Experts of a small language model: 64 experts in each of 10 layers.
Below are experts of layer 6 (counted from 0) of a mixture-of-experts language model. Rows are named router (the router's row for the expert), down (a neuron's output weights, with its number) and show model dimensions 0-191. Each number is 500 + 40 x the weight over its row's rms, rounded and kept within 0 to 999. Numbers have three digits each.
Before each expert's rows: a language model's description of what the expert responds to. This comes from a sample of Wikipedia text that the model never trained on.

# expert 43
The and ordinals. The word the after prepositions (in the world), ordinal suffixes (82nd, rd), and bare numbers in number lists.
router:509567459461431522501555493501525493562565481532497462478581472430536400426590514518514464525456583472474507550529528480438536406517546509469468488502531560506447462479474531472520478490501555526484424499493481466460406463533539454471497507476519516500505490533471543515514510519490456434521466447480558539510520476557485501485498520441518534496513525493475487567535450537529447496645431508492465488564488531546474493491475491501492553488545508462514526469478494473484495499500544463573596515492462653467483517521498528436490458420492488567468480456524506504501468498554515492
down0:566445489426512488494430528583532592509480504484479506498502456481493493504475584502468511537461506519527502282462417483541505475493509519465537578490488469555499503495511504459426529442470483547489505518487463464510390555463455511530481510501437523481505487500520510463546464530564472600558416440467564477504499405521453528530493520486544519537513504510475500519501499497463478537490469557484439499494544501531450479473508502481463539530474566476512459512492482556450556494578424461476475492501495500522428454520512536520455518489512536502550557511534480492494522479469445478

# expert 5
Table header pipes, capitals. Opening pipe of table header or schedule rows after section headings, plus capital-letter name starts like R, F, Gen, Fred.
router:567506540465512513565538466508427465505448454537507508509442520500458441491467500481446587509503549531522491513505529522635552476509478519559491570490497469540542500500576553488484453476529530446499441460456532538418511524511506513543546465430501526553464443475551475557461518445558503527536472509501482472459500511467472405468433502536496436483528480424559487476481450471562478447476488486554513451518403496531520532531482519435528504544517523517512474498523538502582565499547550536495512510446516452484518490534508506476575406419532549440542511495495520530543454574555488501
down0:504488545522486509504480524527515451477421552453478502473510494474498487460533453481480466486497529475493472372400437456523415495492552519465534465522440490499500473536563516526479580462516415522447422516514487517502393527504526446495490557506464537430480453514545511401500480560491454432580491493545533471548470384500494485467482495510457506500528582453504488486492513516530528520447542526429480544530468523527442518423490533467527503545529504550494484431497513556508488507537541500583474523528431462546477487506488516487556508497429579451523491441550495487461498532548505435

# expert 24
Numbers and quantity words. Number tokens and counting words such as two, several, many, million, including chart positions, dates like 26 August, and years.
router:443521492512437479516518526512518493516497562495583457403433478542520462487578482485506431549446578465518545523477504554510445535486509543516508478473501457485458415492537509392524437511551536521524500495466520458526454502419523480520508508525578461493547488504550527533546518495529440441558518466543514525567525551508536572525499437443550466570412454532503455505498495438495545487505504498561500559456540470532591563530517494484478453507566537556521548463440481544557485498532501477536440485491448501461532476568488534493463499549425470473469553482527547516524478441450468479
down5:532525518602509407465551504563532464586555532503487512433482394480534405458512495564499512483482485602531451525559515534513521471508481521511413514472457452447522480446518543526434516514494439498449552496477519560521484444567516516500503562565559466525527476563491444526473482488540517453450484532503496542443480500560523518457567508479562421461454484482576475485513527452470478484523500470512508519490446489520522545553484447488524476509455492506498510523473515539549480519420493463479459562523534476583444505573493532506477455556524479502575474582455530552470513529535525507

# expert 35
List-item dashes. Hyphen bullets starting new list lines after a newline, as in references, species or gallery lists, plus single-letter word starts like k, j, H.
router:512505535511508575478450469444459528493483469467487440446443565459513534499462502464486542579510436510463463429440482502489492495448441518505544506400434433471490511538459528519455476452478466528451488521471454475565500516471563415455529495435474543582459551480492465541526472439456522480549513525417497493508527514459527505460484461484490529540564474448539517547488498523478478472445555474560544410532469587509436484531530494551453538445523514446490478493491519541532570514574548498454506565539519565481477488453487499421480443502506552476524467500482479434558546450553492545
down0:509550458519480525463427500479527479479518545465584567458546529487480460505461503504546545471429491532486491658484490526543436469488545464523525537481539484515578451491575583378475465472503458546509554487526499523536486520518503440476458536527485488497475487484471487454502464450536518495518502432416425534528519470446506529580468555491550496453478522517496539469475561534515476500453509478477539507480557570483496503549547509545502535436468539529436561543544465535499447471573461499514525497474496584517484494557482566478557474541509464537498495454537502531477474577428547531

# expert 54
Table pipes, verb prepositions. Pipe separators between numbers in sports and election tables, and prepositions after verbs, like competed for, focused on, between.
router:518548513433541449537477492541493446524537450496478461559464519443512599484479549510480466453528567530524498526556545514415519474552504441483498544542450515470538479457518509491524513446482520462520432541460450487457519480536526537475438528449449481504487484554468424530539500512508558502499489459536479493411490531541482534588466487508519438473497537567594565486498503560518484530571527560498510466532593496543543534461481416495512509509480402515609479503499497470494565484474500568528484491450536421472540530470460518466444534545509579472497478489410522474466519488530451507
down2:552513502526490495518510508520665499527490528506518510507529514459523501502470472507442535538519474572503497419491488507567488454480434453515532447520583503521511506469544453500508508410475550542443495505522527529463514446500477485525480511553491487478474410499536522540437484448486433537571514534506513516450565499519457501525472515589494485487475526488475536443413484454525490517520515502462486455522554525521461509446482511576527545528447465453487489581458535529466443545502548447514466511502460454523523514483477572484516408446445518534457505492558515441434389509442594562

# expert 11
Digits in infoboxes/tables. Numeric digits and numbers in infobox fields, statistics tables and career lists, such as 1st Division, 2,3, 31 apps.
router:510543472499499518399486557480475505522487535546553482485463468476538517516543423497513454491431471510490554517533505527477434546506508529528568520531508541460486443428461484442479498453538577515512520446532461486581475444469541509578503546476523504465473497541480551368501464431501429580531489449496584488534506478545539468510547504476540516526481446510468521457487506463508554551466476550501491527546533515583510519525488482509450581582513555502506536572497453545494498525569466505506509534514456546589480471573517543537491507463492464473410525544535548472490491438465579502
down0:533515466485538539496465502514516465456534501430509496504542474521541541555420555472456513526490536510447606478464573391511444529528521464509517487524544500505447477532505568467531524562573443513531463457516476467476505483529479490478498432417538567517516551476497556466497460533505445521540515531511475565437429492568447616560546510539529450440505512501478534536448503528506524525536585531517480519546491513487467436507490527513507534477436452511560503512464528480454519497426485479502470491455466482484613534534515516469593571538476570456497440494539497500455493461498462447

# expert 44
Release and chart prepositions. Prepositions and articles in music release and chart sentences, such as released on 8 October, number six on the chart, album, song.
router:556507439582510466480442521453482463460526536547475445522570441482477536474451524462430460483528432554457535481557505529563512500470457441475577486507506456534540506528443495461520467515446536544456519555432464434492445495487478498443473448541450520486491481489516508560421530456520524453499469512542503463448462424485439488508491508493501490453526534507420528509463521506491510552535465501469465495416513470533458503449475511556549492455487430495551450481497426460468528567489485493469511541578475423450484477445459486605393482493547580489501485534468437493489472495549451510
down2:499459494464545464520435510560600517492537471475543488515496513523548522481468511505545493429502471567533459466533465498543505572500390551544490567484587535478528548510485559497524540535530471473509529529451595484453463580510578465540496437512494542444574440516480496532458457510405539445528480501456593472530473520490490494474490508552523464487565519485557545502510550526521556548569488552609466493487485438468429544545503519550485476569468498455444562494448464484540484506499512492553453557516483521529526480516500529436493531465454475459549532554531524494462518518496530493